Weights of a small mixture-of-experts language model, trained from scratch on English Wikipedia: 9224 steps.
Below are experts of layer 10 (counted from 0) of a mixture-of-experts language model. Rows are named gate (a neuron's input weights, with its number), up (a neuron's input weights, with its number), down (a neuron's output weights, with its number) and show model dimensions 320-383. Each number is 128 + 32 x the weight over its row's rms, rounded and kept within 0 to 255.
Before each expert's rows: "gets" lists some tokens that make up at least twice as much of what it gets as of all text; "comes before" lists some tokens at least twice as common just after its tokens as in all text. This comes from a sample of Wikipedia text that the model never trained on. Tokens count by the router's weight.

# expert 0
gets: " of", " and", " for", " in", " with", " made"
comes before: " the", " to", " a", " in", " by", " on"
gate0 [ 65 152 110 142  88 115 128 182 118 107 131 138 117 209 154 152 122 137 110 170 119  95 101 153  93  85 126 116 132 144  91  82 110 137 133 147 177 134 116  99 130  96  80  79 146 118 129 152 123 162 147  93 103 161 121 154 175 151  90 110 126 137 130 104]
up0 [100 105 145  95 160 149 115 155 140 143 139  42  49 141 155 124 171 131  77 131 122  93 109 102 140 202 122 152 117 115  69 148 185 132  84 136 120  89 109 119  47 112 178 146  55 151  76 137 172 113 137 184 133  93 131 177 102 157 169 121 111 107 136 144]
down0 [136 128  97 148  99 112  71 170 130 110 176 179 158  86 112 138 154 136  96 166 151 123 144 104  85 115 161 156 187 150  91 152 113 153 138  62 165 165 123 121 166  88 166 192 170 173 118 159 139 168 154 113 107 120 131 109  77  89 129  77 232 116 156  88]

# expert 15
gets: "\n", " Air", " sub", " air", " par", " ex"
comes before: "-", "|", "=", " •", "ase", "ic"
gate0 [156 152  72 113  70 123 165 104 113 124 160 102 179 166 153 164 156  20 124 108 160 126  89 101 117  88 139 139 155  76 133 157 137 110  66  60 159 115 117 176 121 141  87 221  92 125 107 116 131 115 130 113 131 138 194 131  79 171 122 113 133 108 151  85]
up0 [120 120  95 133 125 194 171  97  83 118 167 120 161 124  94 168 126 108 100 116 109 116  83 137 114 116  92 104 213 132 112 138  88 102 113 169 151 152 128 152  64 139 135 164 131 168 109  81 167  89 150 180 132 125  94  81 164 146 127 119 121 125  90 127]
down0 [117 118 143 145 173  89 101 111 128 123 136 119 114 148  79 139 120 113 143 109 111  57 145  46 116  68  99 158 112 154  97 109  43  86 123 138 123 166 110 122 166  97 181 151 145 154 192  81 144 132 102 116 149 134 113 154 132 124 151 140  84 121 112 149]

# expert 18
gets: " in", " ", " 0", " In", " 1", "it"
comes before: " |", " November", " December", " his", " March", " October"
gate0 [126 111 157 107 139 186  90 140 123 137 114 115  79 113  95 130 154  84 147 130  59 137 155 142 123 144  79  47 199 100 128  97 101 162 107 131 144 141 110  82  84 108 117  61  64 127 144 137 119  69 127  98 101 147 148 121 115 154 105 132 152 104 140 125]
up0 [159 153 180 116  93 162 104 129 106  82 145 115 126 117  96 130 136 136 143 143 114  76 160 149 137 143 121  87 107  90 162 130 168 120 160 179 165 117 231  56 177 107 178  70 171 118 119 173 126 114 130  99  69 132 106 117 192 105  90 143  81 119 158 145]
down0 [153 159 107 128 114 113 120 156  97 125 176 148  82 108 109 104 148 126 110 120 135 114 135 104 199 126  88 137 167 107 125 110 100 134 114 174 128 130 107 106  98 136 138 153 159  47  96 146 111 106  69 153  43  90 118 151  83 154 151 140 100 110 168 168]

# expert 9
gets: "\n", " |", ".", " =", "==", " =="
comes before: "\n", " The", "The", " In", " He", "In"
gate0 [ 70 169 132 109  75 155 127 122 138 113  92 105 144 174 141 179 145  75  98 100 102 119 171 128 117  92 109 150  96  67 172 163  74 102 133  94 149 148 167 152 163 209 111 140 205 120  93 153 145  69  88 134 110  95 149 128 147  82 127 172 142 109  89 140]
up0 [ 46 147 115 114  45 105 120 155  84 159 103 102 145 181 158 189 101 133 123 147 134 144 178 126  95 112 149 147 123  91 133 143  63 100 116  78 122 186 171 164 140 169 131 124 159  75 121 137 108 169  80 186 103 144 147 118 136 130 139 135  86 134 124 135]
down0 [164 134  91 171  75  91 181 112 125 127 182 119 115 159 121 111 118 130 127 161 119 140 121  59 159  77 144 131 152 117 141  69 159 165 130 172 158 110  54  89  94  96 149  75  78 154 119 106 134 107  80  99 107 141 144  84 102 152 169 133  55 154 125 124]

# expert 26
gets: " of", " as", " in", " on", " to", " for"
comes before: " the", " a", " an", " his", " it", " its"
gate0 [159  89 121 160 126 132 143 126 129 121 189 112 145 119 162  63  93  96  84 159  79 139 115 167  82 158 100 179 147  95 145 121  88 125 141  68 152 100 173 108 129 103 165 119 168 153 189 134  54 157 135 153 138 153 108 137 104 187 131 149  89 137 125 141]
up0 [128 107 155 131 104 109 101  93 161 158 133 122 147 169  43 157 145 175 114  93 202  93 146 125 103  98 139 116 131 137 136 135 133 178  94  96  91 157 182 108  99 133  80 135 162  87 112 135 153 123 192 172 192 104 116 127 120 140 117 112  91  97  93 124]
down0 [103 137 119 115  56  79 115 102 152  84  98 153  71 158 115 127 182 107  89 113 107 107 134 151  46 120  88  98 125 134 187 182 134 149 142 113 105  95 162 165 124 142 139 150 121 195  86 127 116 133  92 101 107 119 165 187 127 140 116 125  63 145 158 175]